From a checkpoint of a small mixture-of-experts model trained on Wikipedia.
Size: 11 layers, width 128, vocabulary 8129, 23.4M parameters.
Below are experts of layer 7 (counted from 0) of a mixture-of-experts language model. Rows are named router (the router's row for the expert), up (a neuron's input weights, with its number), down (a neuron's output weights, with its number) and show model dimensions 0-127. Each number is 128 + 32 x the weight over its row's rms, rounded and kept within 0 to 255. Numbers have three digits each.
Before each expert's rows: a language model's description of what the expert responds to. This comes from a sample of Wikipedia text that the model never trained on.

# expert 13
Description: Latin suffixes and pieces of scientific names in species articles and taxoboxes, such as -idae, -ium, -ulus, plus labels like Family, Order and Genus.
router:123092190100118150092180155120096134115093098119109135154191123152125132092107121153104061082176214090146147137093103098170165125156132198115163183104146075118101072151119125091126152103138144156109108173108111162153089138117077200105145150156150167153103138097109171119127166121190123137177109175136170136148123084119105090153159145090128132182080101109120062104099076148106089112122
up4:137110114125102149113159096119136143091162117142179065115193143116070144148088125164163137154145149109172144089134109098096074116109170181219165147121124149152185156136126131125093150122150087143136130131192095134169099117073102170073124111063085146125051110116115115196167107131097157123134113167151135110065115173103123117115208115178095129128151131114081127072130070164118135117123
down4:173155145160141106121174121144159175099140091085116111191134083156108173118117162115116113135129201137108178096172113207141144125073116163130153129120151113148126222109124088167191134162107179097111146180115098085140164096158122109129121109134133094159103096129123088117131079103037101089112102137183153131106191122146127099128133114145172057091090152085112092102130092150127131120176
up5:162152133117127093129137120193086128084154103114154166070127121145113109092169156164122105176159121115132115170163095209082166162109088147121185111146134141154152140131137078162113131151135111069108065094131187121163099105091176133113100152106077109075146118103127116124116103139059144161056070156181097133120146176107156142092106087086100117162113145129094158096201156117188169135119
down5:084117068145165177116134094104174120114093190112110079132134112191146064234091109094168141122188192138117147086205115119104125148120131113135139146078151102164122104129066138167134097119114158158123132137133133144130129101144152134128117097114144127168068164133094095096137142149130074120163084165126097093157098092149104141098119181153162116114164060175174169167152103114101088161110
up6:131183151168123091097111166124131154062135172057106134127181128118113136154093149104100165183137186093105053173090197170200094103100113145092173134178056146132120141184132146128127166131083140172090150120125102099169172097099079143118099139151094146123107100152115131090143109095135114123192112133108110197158129103139169112113106146110112137178121177156070145117159108147103104109117
down6:064136078112104098116156151072108075084117115144166169140078119126097108109150187116191163088095139124176129133091102157134118152154180098061130119126104127219173068165085121126110148079156141137185162140156144144075136116166074175148126171185147120130100097153120118085137119114104132098087162147133128161089122098146103119146134138213121145110112158133151100136148136128134200099073
up7:125142133102079135172113123101171075134125111159128089119096168159070070177151155217135128151044126133116132141113142077117192155190105115199126119155134103129101076133118122104118174064164168110103110090137100113142106156127101127115174197150194102143118092141106168161116124109160096132170105105129111205087130140147162087128124118163153143183116160103130111106174125157105165117175
down7:185062147169112109106172126119104177068084139112102098139138178208135074160103137072160161117166065117191130131135122188128090114137171138101137106109129127083104085117153137145124122153106165120112121106124106140138146071088146109085144176109108062093124186177132137113138132123105146108076137127150196196087154161164125102155134160062106159177146123120069140097132132079119140110122
up8:153118120107133134084113180086129154115126150114163180106137158127075106087096068099084120084105115074101117137124122163123154151112147134105127167123138094115147156168218157055077178138159105114098110098116132136134104154114131152148185116162106166113166146074087129194140161093087126158068138164082131142163166215155106052143186148091158125126171097153118113144086099148109133135165
down8:158144135158178155150105141103131111092104167165166137090187158152158102115174127125162177112122183109147111168099114160080189071160130159169176139175110086137125154132084135084121091050113086136162162150117158119150129131078107136138155157141146131134195072078114161088109087118079082075143152108123127106103117167116121174075142053169086102088091170146159106126122098128086097136115
up9:189074126172140147154088188155108104133074114067184150123149159113149080104088113157055131064158176147113086114124181136162167152094126090160218146094122104139120104179106101156153132136145118147122171152121120069127088081095113130089164134135127149141103132149083171079150113085082151154049150151135140143165109120145103118153167107090109122155117149137172095127202144136102114148146
down9:103188153109189057097205152103157116122132135134150129079168125142185142108111096131134123188127120076062120111080120109094085111150089122149158083199192155139154145142168163111110080113110126101088142127102128142122165115106116112125152146156137174127113126079205148197113132144135104140131121071085111108148151167111129100156108130080142110114117151181076138131191144099092169123055
up10:172174092184101077182081117073093088173121080122158142098118137177134087136087126139106182146162160077137082156133126122095091170082085104095143145084126109104132174186138104169120166139166121113140180076105072165082103158115137136138104101113123150074105160143104128105173083165133123157131135160128132159140089056128091130125100135113094068123145124097093135157097057146099186130160
down10:142105207111105193109193091144111148107133123101113119144171111108135161085149054127139137076131135111129048121131136134142105140114078113134115121137150058166176058075181163179138119124148138163170139160074128152098105116115066163100118117103144181079123141118149160143110121139124211129124162119183184103100098132122123106179158077123153096112150177090086112125160085109134158099115
up11:183176127158108134109115113101152123145144112102136129094100118122132114149101138111117162172131087143135117083139140144090051141143116068135083138113122152120207166122165127157108142146109126128175193051149134065091147114140179119155090139063147085027134145188113081155126104116112133138119155099135115125153124165148156147117094085140119156092197135148153136157180175120202173078087
down11:158145037150093122112183159148155104170137109121146140070117174136148132156127146098142140159165071156078115118152119125099067168094102064146092121139138122163199142118124121164108168123149153110163161041150122055132121134113155119150153128133156089043128120163123109093125168099128116117099122081164096203131136169149145156075109149085111145134145134159156103116139179092144151166059
up12:099212144152143126165119165145124162108147146118088117165134104130088143140131087108130085137131123199155119089121150128131176135157181101113149175181119065173148108104164075151120080086135155130149122122130135109114226128154083134099116098110115152065150102122100039114056143156115126123155152149100150113104150102165145116140187156134152172184106076157125115134093093100134053078109
down12:158137104067085096159067125107116144126176109049128136145092137145087116172168125116125198178122146144087175094216131149127170101107091161161112153105145087122113166149120108197105135104114101064138112147117142134133097123162106142189098126114079118167168100118091125162074141191149108103157096064082135148094149107146093163117131168181119127135113117136159122103058092112147135101180
up13:105144092087117142066148162140129109075125121106141157145108104148125085093077138102138146107101192193112186161117097118154144118219141132199154104142080168111082159084124106155097120119167112184113217105154107142157094161136065179151206151104112140108146092117161126097174063147088126143130109195140116158109137145150113144131148130154136087108137080094083142159113131139173128127118
down13:174134137082123136139155175094100082133119117129109152164119081063087170133187108083148128130171099148156130167152119153158129117105129105157135135140121124170016131061117116079127157127155121114133157097158170116102142114127095120192188192130126107124139135149098109125096152105082143130062109112159058167199139081133167110099138062109134159097132094131125147151145106148153174053153
up14:209093139133135129090192155110090110134080134113115117109192073123136150122216135118158150060133124069142159121133131085118149120094102156140101132087159053107136077136166147092123096136167109141081144084104129063166098140113102117143161109079073156125167127187113120189097140111128072129125163128124178141140110164132083128151121171156078154142128065135159144121154077138127093150180
down14:127135135139143126134109110093156129120060216110160134110143147137162145206140135096112139123127124104165124116081108157161064146122135120143101146080074110108100097188119090098122136118198116117177199076130140152129079139116178139128128081177102146086124129191103161158141110092140093117122162123136168085148155149074169136179127128183170042128137159122073091135147110085066113161129
up15:146052118137138116101165125128115158095124048048073196147198116150169098145182103141128078120135134083065171118142128118085115132174128175124127116139132138136146109124146096139138168168132170112140159116169153107129115181112126195145110124141101155110165130161096126100145181154123110058072113138189096158079062127120167090109130126112127096147109185133145193151133145173100120142088
down15:162094188116126132156119178093082089153110107131114132135182180116151142133136122151108122122101226056169152128045153130131105154128194157119163146084112118086154160123134062013112111132103158154105112133145130124144125130128099170113171107139155156121099116145098129109122143098174138076200135089173124172178120158153135115118104152148096096156116104134133097101128112156062065129131
up16:139124148115142122125146127136136163097090133126092159100086138119085175179129131119201069137097084089129160130074167111137106095127182106079171081159169138090139127162162058144214099132167141077141158147160115069172119147109188132102028143128182176077168113189142146107142176115101111113113116126147125156150146125141131159118131105103111112118158166154138115067134168078151109108147
down16:119198134080124102120139141102162149141127148082136098133123154118105153065061095152206131114064125127113076158116150110088110098139123135069099123075124178157114110092119199014141151155120109105182126144147118112106134130103091089133120114106143168134151142141179117181127126116120163110151103164188116168109159148059104115114148068079120175156173134125139149110199147134151133153156
up17:177158184114136148134149134145203117104138099097139124105065136124151146079152081147159133167075116104077194143137104064132173118205091125130100120160154158155134133175114135087130183083157202106117101107101136128154052096121099133137216098109135144123138157129137124145133078132118121164104081125112122166120156145053138105144122211128108151172085149137138137124143108191093107113121
down17:183070143113130107154167150123117113136128173107114098084156131167148126107110102125083137165207088160145116128116098156106102105127151136156111078131073131133129142110123101119111090224126203133070179111054107125179185136085138072094163090091149120100111156154134086129145127115079091143068143096098143172123113153171122125177132162114095168180134158181079133152131145106113113188147
up18:136206039055093084115172138094128131133096145146221192126136124115120153118101122130048155086112172153097097078099127215153106116134101115131138101226168197105108114123132155141169135089169120071087109140126127107136094128115139097171137112124153150087146110102129098123113109190147107099062099139155138078126113162159152117145149139121124125136137131142118128161165126104149119145136
down18:103160134122087194183139103120088072120221089120146139151080148088147113113165099091094125156102156241079140176116172116110090067115128169151124147086077153111154141164129143136092155124129126085123166114164109128110131151152095116107137160094188115121100065117091139080102145090144093103119124124092134194081183099197137108171127157113139096135107121166132137147146127100150135117116
up19:124099164113124144143132198177088116148079130108109161180167099129149096108116119171097102119216171187166102058079162127109093164126167179170147182105153141134157086110165113094156178123137112107134104117137148147127105128130140136152194139126174176169124087122080127118094150176108115099172105088144142150153142067109085142091144133105081150099103110106073116151066082188108102147116
down19:125129105068126181146181102129129080144156077152118178180128113171147125133101129142132102131127098131097094076176181139121130113104150121171056081165107171037172137113077153070146123066176130112149101082173125121100079140146163112139080155153166086155063113189141115149126173159116175105138110089152136121084077119173124148118194079132111117149134131136113164132140169099138151129127
up20:120141132119075154121136166112120100142129093157154131133141121099100158133146151098143120101108125097131115151124088101198122191140121093105154072207109108143118135184137135131141139150070189104104150134195138116085133070127190181125142081092131122097132098211111144147136172114143134136113066135117122107205136217142094163132121112076089088113115063064181163144120103161112134126087
down20:174154094157135094121091084095146117124132141158098132148082080173107089147152123091097145103138122124135077138184152135106109154206174150137149133154092157087093147130192101093128106111085083086084108167106103107118131065138133171115101177186125126194107160084155132158072166151221157158148166118098165096102111152104108146109146123103087172138179087092118121198093107123120152136114

# expert 21
Description: Nationality and occupation words in short biography lines and lists, such as Serbian, footballer, politician, former, plus birth-year parentheses.
router:159119146142107171088184169070104070070115091104087142115218104127137129117166122148153112145137157116117165101076068087158170155165128143161150143101128074106154153170134106051117175112155120156129132133195153097166105149125069179113188162125133142118150127145132142115151167126163143080155117185105154199141103138125145096152137193119069091108103135137137156142136074097116101086108
up1:168085129114149153132093119133133141094141093118111157172124141151129124057117185124106122094147160082095126127187124136137078128136145124075129202153125192119119094134096132196064102146198149142143114179133174090168110135127092115089157028148064123136127106105134132133085144166075099141159062136105065156160129072076158112070153157079156136125124132109153099096125121136138105160131
down1:120152087090147129146197111121179155140123039093094186124133172126113141037115136132085119174161082058057083152133130125095160084114137122089139129141145192086091153096088124099092143169145148133129151130149202099144124181165172124157142115116132104195183126133118174118115132129147078081111145112156109102126104066120122099142165129138145109167164117144150071128131152086133155151141
up2:112160143163151120118125169141045132106106099125133144128176126125135157144082123169109164109170181103091118059116102113129208177140129225146128056170138093093108129106120123115184139090146108109087103067099128190165070115137142179111105140117129164065098085081140141103116124110106126083144118141124102122125113173144164155106124091147080151150100101094178116120146181161176176150124
down2:089165125140155111080105135112095173129071148147064134119129082140145151106118076118118106111120057144112138068095107069143213190117120122080156134130124156157164123097097125060168159155099142141094075119166118141114122167119141169120126142159171168143096184157082130153111104119141107117171140106103111142088185193074115134114142116155145074181150091186119145129130130157184085180093
up3:136162138110078162144191152167126107130112152065133127091153096206173133089132062172098100138132153172131135099113100114140050125165130168116134140170135108113172142151143135108157166081110110176098101131063140152151118127122067102111143121061147128158051129108141150157093126135079135137170194118165162089130108075133153174134087163146149140167124085124118189094145076137160119110071
down3:159162173209143170121170158099126110097135114131101119064078084111175132142087113118140109178220157137174166130095046122154108114155186076138122093134143122106162107119127145057155148154124125128150109109095159143102156172134097131126128139140172096148087150108135162140165097130054098108109083129131138063123161133164068123105169103108099113147171121137131175070096119111126097138194
up4:137111100070130161096138217074041101099148090169086162131185164178175088137160112130125136059140148118065095133116143187156143185077147140154182143144115093111133143155143101120145174143140084188103145155154136056116135122108117114142144128122085136125109144148160151131146169092156131074111146134115128166138093074150138101173137136124054107146084128104111181088155093127115148153103
down4:126165113178141148156103176140073098146118130117165140164146119126048169114139145139169159143142182087129145120144161165126114102081114101124200109129081144142106163168137124064153097125108097152101025176109162146084162109094168123166107109082192097093128150171067133161106177184127096119129121121088148169137168138144130106086115108165122117144102145092067118120177156071097147126098
up5:166109169130110154117177149112107115082136103109206177154135148106062143096154130163148112176119167145086142176098171141115122075153192156113155129079118133042169105110132101136149142131156161153116067203108124085120109138193091139173145135129108122129153150160114112106123096131115132145100113136157124155172083064073190115111139089162102128121066103170166103112130154105116071080087
down5:127096101160168134169182130129123117118122095146199148138109109128155154097123099128181135166059137154107092140105110120124145125159168222133144095119075161099167134126126189117144124164201136129058099175066122049108117139158135106118161128188073134117134128107174156108116106105045124125153123070124092116144078100097144121101044146117113142129155125137123099161119167152105171169140
up6:137089132067125126198136126193114172130121085140122131115174154099172109160153142135137099123131161160151100134115077142150099107191118113184138103159183142110129176153172130138053148139148122192147126017153104097084095171134136118121150081111114096078134105180110107100118096110088118066098120103104111176110079151152153153116089136138133103148158109123150120159171112187077081079127
down6:158152146087159103091153111136067192170143144133095081175147135155121118183158116078125125103086144113112159137163129171113136162106164119104175105097160103154099132147115076171149114125140137192107103166100093076121132078146066090173099130115076169109109145086089162116172083148146097138163063126085145110148122107096102115140181068181163154185106095127128134200110149163089131151172
up7:112102113133078122134134138102081122120174150082137134181150131106085170117141190157105098058166116088126166112091128132106135166074093161118120109142136109086126171158100152088107147152096143157109166113138133181219062111117094178157110163019129153133169101101148118084160193105148142111141156178183125133171117126172184149118164140125092128139133098109112106133111122180131076117089
down7:165124141171170116117121072092164096124140155108078078135111126107106078149074193106127137075096133119112133034134153129176145107157120116158116084130062133145207169113081140106122185129131163098167131160150164169098128155127079102146054103112142177162136122133167138121118144091068145127122134134122129142171120103182124199137108131118123126102110129079058134146166102118174137108203
up8:073172122136091117122085126143068126177133117140176145154149136107126120185151135154099164096136139068146112133094199135095092142122164155091097131115116101065173150100178121076139146141168176161106187131104106176146091106150133170137174162116101153144116106055125153166095134145114125103088173170143101103133153185113178112151108102141063114126052124113073132096100124213137154134093
down8:173107118100034123109183141165079129128139169156105139145103120087122122071125154112149119098127110093174086111092157121168139118106140075131132111151109111138165155104166165100157138157122151098137204104178135178148092086126118101068078134167132189091152131099101157119083113191112161102152185144170134145102078130148175132141152139121115097105147097136110101137186157106151155040058
up9:164163100139143117124132126197148128052118075126163171159193094132098042116159133154072163053116210068101138138150139112081128178180108124181104144165143115155107082126130115134135141142125140130179148076077079138089122104156103138137180160135122085142083113129117043153145137172138185108100131095118110106133095090157125159099136110165132117138132117096136137170079120137085110122126
down9:147143137133173093092148131114132100117062121142151129149163103072126084214081094116144155141141125148104172146159089215157086113163116131178093094089130133141087138109077107160149126182179102116134098100153162109094094088111111153105106149132124173128114152155104097128080122121179101165145149147131125159130109116178133155130174116089189046076142155143093104194147052102162086114134
up10:120125146089166119157124092147114107080103104142101168185092110134109151077091145151112135128185183136078076178136177138108086102202151098110159107176128106073130158072164134129120137119176153194148186134154150109157094119133154126141173026059130116150106121105124189167105153135113089125142122094116073133126097122080084125130112114074165126159145124134166090097154118134080092166139
down10:123153080123156083153099165103118139205122123074149149154166103060084121089055137133091111106152024154106157125154164149094206127137158122098150103088137102136157131138161133174098155135170119103148151156168152136156132134120149102070131122123073151197154143071112154140113108100151083126133137116125100136175148119086143116112182114054093085177159160150164073144121149104134120154153
up11:117143113130163115086168175082137160116134130132117136127106115104128200120092117164111086100163113084051105135118209149116147075129121153114137139172123187157122118102109092158126177036082167131099156109140125079131116140123161110102162158139106116094162180115159087131170097172116122093141131109115094080136155132192180170173125075158141145142156136187027140112134102149113152169140
down11:057143105123160100130078107175125141145125133159125087085169182072135083078147142144155070126128126199093084142131136131080113122076172194126166114138089080177110124071099117129154163091129124092099198136132159109172170098138120133088093148091130168101158133141184137122109143150109109145103115164151105103148143158124093121130172147090096101204154112179124120184097133159062136140177
up12:121087128113106140140145119110129114110096166168083123099137149144152121125159129098144076123184119177143157142160061113114167114182194111185164096124135125147106127115055097124137136063134144135120119082174111082144094107070093153101161122157174149100067171158072155079113122111125084078154085181143098169150116145116141109196173130120120128155141120155176113071107034133175157126111
down12:145123114114079137151120112074131100130163122173123109112181139118083100174092152104134115140112003161102126062190150190109132118143139141137092104112085097170172122199129173213168171137108076087114158104127105108137117145190112066120085160139081122128158137182097140139104169110141121174119180171112097108151141136146104142134120166120075129143117137106139122145157082146139092097143
up13:143103206135142094091138088167086111156117141120140125110144144110181153108124167076121175089171122175112098135118119147117155174192122144117159140098196178049136121103109104155061152153142179153144156134123160143110200130087185118097047100080131120094063143127176150111191151138152081106141106136097119097124139094096098131102071152105105127130113119108169133081111164121117160081108
down13:121097069131057118106158148134093072129107110159162131151144096108168146159129139140082066095164146159128100127082129115143108132154075180123109163114158155073104085070156131086178145136122179088180203134100119105144139178151139103153174146076129156087172128084196104143175104086149164120115170079130131093149109100070103129186109087143175134126111138147165097092146164135178116122136
up14:180103201097107132149129080114168090108147087158092143110167142120101088184131140177111127203139153131112168112112059155132139098155108135077080145168102146132122167149040117109112128129131083152154168081118156120119106096140115130178109075130123145153168157129067107136128155122109169137154094211139061171172157125128136190134085165104142112139091134177118142099123147076130101067124
down14:040141091122142098059189105099135127136139109145110143103134124123169112077117138136112122130147126110113111099109190202130143133141144093106149154112134147104075116110147143100173109107080169092137105157121142092107096136166176151144117156128061120168131149143175101125114097161175162194128118107175065148099119105204100118088110084124133236156141092139160105124103185124159144092187
up15:086132084174203100125110146133073112197143117074107118171162140129139099129155083150123125123143131140158171179080117126150081148109121162105158136161129157105109146119058139114100160182155125158104098152157188145120120165086113122093115094113151102110080171060149074125113138129051088134163125164097151098139119189116193123124144129045070155147125121148190138085131140116115164132082
down15:144150168131152157137135157127127175108083109135087138176122151173153144114101086149143128167112140067165126158096126159151037124160130114129127116152072146111050108119090155054130100125160152133135147082079168091148136167130177146143175112144128078150039151100130131089209147119177090099180131066114101096085120086166103120156120097097100119167169128129182110134148120161151133170132
up16:122157149160117130104178117077149102104151076123101105126174157129112130123090060176147115163154132129125184082091168062124148180159146115164111166156159100161180128079140136110104225070167104125119158113109119079167135128116074189070144090158099165155122161115139174179119107130172167053168113167153152173082104162131108126131138173079115138133133094113098151100124135112112111113132
down16:164096142138162087171091121141100107177164081123086168168148126122124206101118115101149075179184063173129144151099110091067133105124108143144171105158145158165106152079138077091118123128128095146094136181100104145123157125142122132166145105086132169151171161150120048159100046055155154068140145126144164102141140110104151112148128100216143114123090098122159130139108105134118126095172
up17:158106146094108163106164142153115132117114097125156191098225162140106107113074123111085070126125139086145070138108147188092139126155119144086126067118084111130112143059158164092159148100176135093143127163120110151112154122190143172116086160103096157139143127141115160114102093107178172111126156147195105172132160142125106150086140111109114142132180126074171110131189123133071039100157
down17:114096060147105124120145118097145129156153140149115124141097218130100193126111174164089058160113136124151114131177144088120114139132113153163159155113138186105086144153117148176141125140134179134095137121139072112075134128125175113113125151139081096090136182101139095084186175174140144140106092096099056143131169102147112083087139118116138109191101098192078107133075158172145182146063

# expert 23
Description: Country and nationality names and their pieces (Roman, Arab, Leban-on, -ian, Illinois), plus word-start con as in context, conquest.
router:180097138172063107092158150094130096117117098149034154088190152139118099094141122147137140141145166161091135092041104091120143121138163130175160143070155135104170140119143142084070150063180154162144133098129105111119174136109095181113110090136129172130126092170158121141172124129188112097151076127151154189146106122160112044124169178103118146184160108127121103132126114151126126098154
up0:084097141073154059121169101193101091116181152099101145108158168152161152155133150133204136083091160088134191163114151118167111180164114102168131168101122169115135099131105148089095064141111166159119190159108152143138136115121106149129126118105105095145108122106151129141101162125212074126207064161119113102115205111140110132077141078151091142142127143123137128132078083146095130130147
down0:146156128132085069136100211125065138123163132117154103051114175092127102127095151154115110132075140141137158147144091131104129128120148156106165123137100155155173099129144094095171139189083042141091221124141108159122129132147159107089105109161118184161138088151149137119125085148085128106186153169070129137140148140104157159104116108074064119108141083134104159175152106140139162069181
up1:125136128118101051114085182141107121130124096158076139168135139178151163157076123147151118108172156125074102111091132087157218175128054082153148111148126116141120120149064158143105154137151172144099135099123102204117057123116093085130128120099138111121198161102114106059126181080158122121141150153122144121135094117143135121130137158100162137129107127129045067130156098166164061136120
down1:114120122134147150167135078101115121158169149105143107151147078138162117104196124102137074132106145114184136129118178083145126115100150155065107158109100124108157146181110138143139115139080062111103108110130129120167128117072165179151175162120134143138096196134081145095126101083132179128129179120142184111072193158130137113102164123111081169179081051112091152145090132166145160037097
up2:147160114145141121106158205125083209086235104099118127128139125081101146145157138128138080091118155163130194147112138136107152114170098225111117099118092138111153162084133157169164170127128141088125152077146119093145152119094136084153103152146113078119157124127128112144088072065089139129198115077112106081123093139133113135115125139150135130117163140157127155095165181054120135095088
down2:171144115080162134131140073120178132112095116151088148134106106100052076089144142091081141109186073127142115087139126061047154132132069139157062121149116183153136142151116111207105162106140117155080068155139118093116154149152125123169065134147096107103126115131158153163089131098180153153143152167140126152159154134155123094170141118139118142143185136203082154150094157167125083144143
up3:118123147135132142141200120088149133122122128117131111153147139184100162127119061139106147136107122130162096155133183132120061099127104110188097117126175130120110065122176113107124165128106146074113105151096135124125138117142126129107141121158092122108207163097158096109134117148093054123110123147133135125197157122121184173026089173138065163129093173187051070071127154140177107150129
down3:124124071202122142117166090118122132097090119140172085095089111117182113133127152147129150092113104108140151080097150065165143079146173165175109136138135156098132137152090167048135124110131110116122098113151142115163159142177151155160169101163150128089128086141159115150128172116103110080185156122140103117085102110138055160148052065148141086139123136153113148152084199151089076209138
up4:048131177125149155168113119138118131142160134081165093109109115154133175167188133099095107069117110132103118119144117132115124144136088103135096076132098107148103143146160102117134106147114210226115097122085178117127106071145149123079128082149216100200117174094129143090195207135127184116126177127082101114138165133164122145124136164146085096139129121140147122094163160077121125122123
down4:066151175130114109103141107172158147194130145113091078120110106145187182168113155180116172066114166175133135128163138150133104149133065107111138180075104096128174196166094108050147080151156136118145109174117150141121085064111171119121096099071136145141151119127123102140151067150122160124062101106159078159096142115132140117113082129167120089127120178144105117137135168089128177133079
up5:187085117074101118107106146116129086221207138128125146168152120135087197108205168144122111123135145178188162193151149101126167131118124128171117160106124132098128113183051104132144120094125087128100118080162123121132074095130088182139107083151127128121130128092118084052178149107160161129138047150133142104138123165149108094117202121144125130114126128104145120097149090145132100118149
down5:123177111153161117087125081130102134138134129121085099142084103134077152190076112198098127120103106185064218094202104098174157104121113209164149125122069170064110116182131131138144090142153107105124106128096132131126127150128113131190143077107122141124124084095129131073151154120174093135135079112152098118123130171137122141138116118120164201164182147072125133112151132155173082113121
up6:114077156151164094158134071155116105115151206122138165066127114071106122154185095152091108155153138153136151214150168115095127069223111127125149114130111102099169152164094109133125142127109097076146128135164162117148134099144102119126114068128104093121113108102035119095176151140105120130140061131054143116113105158085187108140171092106141116095160100123154148138175109120161128083117
down6:155133158130082154162151124090089122137125083147181149108187122156085150123126141113134108117169055174136125098084096173066205097110075153098165083149094115126146169159142125151154119133124130120184180127174113067131075108113144100108142155091115187138168118139126120139122156171130118137086139185171095059123176130051099126113146124106135070140120163144152118147150061093167079119097
up7:165066110124169134061142139112147141158106139107151165153137112095126094129136103219085158162189116182091122144114121115116184121120165130121103147085056094122063106148126126168121228158179117146099107132116112078139160035118088135086114115180109110120178112149086125131095150178124108064100088129150117144168150124150137128142166119080133151111122137117144133082147150152120149061147
down7:177129103161081138105106147151134098161118121182136089113105105113125089124113142172097121156091092192125131150170115164086165127072134129177125153083124064123092141112188153121138208117092126114161198195173113123156133123123077118109122048157136123079148191155038113163121142168118112096148136112130139097081127167143120126153138149168143159165172094115088071106105099106138171112102
up8:107097114133159108138126102183159125071135119108124138113185140132187158211099172205167191117166165123163149082137159107151173152159118147162098133101093132093124106109025120118094190126180175096122102126088147113156158075157103130136182114111164094151171149134159081147102133099169114103098095146136100108083139136151109121127129087138094158154120139123101113153084098167073174145089
down8:122170111061117147118083134152211107097156146144125151172138149128117151122135184085154129094167161082089102096140153138115055116087132047111127134104143141164172155109122128177174162105102117148081108109124087180084071038112171128132129156110164121187137122173155164166089146105075158104161078138127136184086113170157136128110093107157124121144132101105099167092127153091152107154160
up9:212140151187177139119192159087049068088125175130144124154116076056091085102119114130116148108105145085151103141111106142090201146132109155083085148093096130086175139162134153161122129100110142115110175177112154151143090078111123175105112138096161135124122147166095116160125122112111138098115120174081092170133130155091122130095131145211074166148124093079106124134148164104112113084101
down9:108092099120148084182163111093157122095146169119096067141121101092123188165157113105086133134135133211108044152132117044112100138146110113198098142148087107121133135144158121228116128157178127172124165139153115121115125116113100117125110079122080141117106135107117125124144082109169153192108118085154149156108113166119123105183096172132134111097115145192123105212095110087131145089150
up10:093117132178135147070198170154073152157172143106100115193144162090157128110127119122141103120183164132119134129126107139107064154162174142113144179172109171143044142136118111136116115143196094117114115142144150148162095130127104117139131168200097091092095122125071172096102112185150118187170081090095083104101110061143102086127158173062132158106136164154136125112096149142080111118108
down10:096165135126127094138114179145127141112113131095141164082124178148158129169121168095144114122116182167139136108093121100116100119134085104148124075156075151115134165086110119099155193114160096138158177138120099183116179134105138097175135148093169193134166130077188147144129067055076103040208133155106141128133129095150094107088123108113102095146123115070078119111165135143161103180079
up11:135064118103139132118078097103106133157164130152136142163174112214078144126144190121043158154176183092147124121108121179063132144122078117086076148130115125166113153157117117139118169174130123094100119121157119152147139131156158167113145132037133107101088141113140152145135157162128141138110134144125118091173108086146137191079088035085125045180146144095141123127098088141148131139128
down11:118123122092174138109091069187139157102171149159091101134143127162133124131131177121102063138124212124116117132175132066140060118144070126104116129165140090125121117100183132162171124141112108115150169117082090143104071112114152125147080122093165156133129188069113112104167161161166182151171074155100101173149140136118146141125152109140077150101169087108072152147126115167124115029150
up12:135113108108151157105183097150144071105104069069088134078175089132153112155140124145132129126134133138166185134089123114079126122171147108184180115142133161125121135141157145104102179152211119154061112145124125156091164138074166088110109153142119203172181169202113136127127141123096122123136172150141174119090137100189132098179151175129115079111093077119168181148140060124156128130137
down12:131136108105138183172175146123093136126106079155152123128110132081150142176123129134158065131106082135164173123152148116195132140104155110131108186093137082105144178127081092115128160133144079091158118078164126122082120139135105140095104119161170158085146086118062129076149134216136086066154122193162120139153073123114153142146142105155076093178159063154166113165101095166109154133182
up13:153142159084142154096093192146106203128155111165162127147089106115080127114103123145128119088120125082127160099104162180122153103164107108124174153111121112170116170102120110113147113036151149179127107093220086107185127126122126174065101091094132097140118136105125129171110124083139152148082134159133098161177111103201145113170181159095143095183109086120160182096188140129098112121132
down13:168152075141120077130107125084136145132116186128082102088174135105129122138143176138172142134188140160152141087067134117079110144140105084149165114110105150181097207134218145114179131119149067142142150113105136160100114121158105139197106113105111095152141135198114113096121110099060189094131111147150128115144137126142169098129133172152066051099119086097134159120119075122107123172079
up14:080096176189148108094175152131141131114141119135116124049118141100125105133193136195144147154185113170098115126112077175175176166124138160103097137109114134162106173128084095094124118132117148138124089041158129117161126151076074075137106125110080121108143123169068100184151157079174170159124081122121114084117167107139210138104110126161158094125124095111173182118115127121163138159103
down14:123149110092132166122132114121077122130120118150108118093178198196141119111080118114112145081176197161124078150089110174141091127121097122098137146105127142143108137087138129097155130089080167100166099195113132099209096140115125045103145156082193139097169129138096164125132110198121086135113104141080115125134184103152101137143153163072087115153136125154153128096155187101097148125206
up15:102160133141146118161116140124135098066138088149171118150073115110160133088177136158145093167103129107126143109112111115179086190171143121192115131149116107144185130134122127073106174097118137131118172118084115078185129144188182163152151114078056152114108125121060201099170186124118060155074171154147106191175093186110173119116115106135112125156139131090161139127127104128138108180115
down15:152130104084119070141052137137128140195145100180131117166101133106079167132093107134107112129067150098162147121117113105079095149060081149120141112140152140076155129111057131115138127177164190162126135145133150104126136127170148121112089100154090177131120136130138160172124163120180142095091134157128161083121120149136117085180186087099167132133229178145092089082143144139153116140049
up16:108129116123163126098141177183096083148127128072129120117142122133131090114146189147088129087180148090128126132119160183084170116122117157096137114063111152089141128123125105134128114202129218115087092069099154112108146156119151083095108095175140090156184119210129074174106108080134099124161171143154131163091113076140117119089145130136097150079125113176205102160106115153112166136073
down16:121165112076118147136118141156128180100125149123075168171125158155123135062201124154072113081133175129116143136137105153133148163157154144148133107150192124135074117153063099136132174139140153093132109119108129131136136136066209121155135059107072077167091174070054079088140135125094110194156165130108115088165097122146104143153086128065134133151109134145113165095165137131104113189120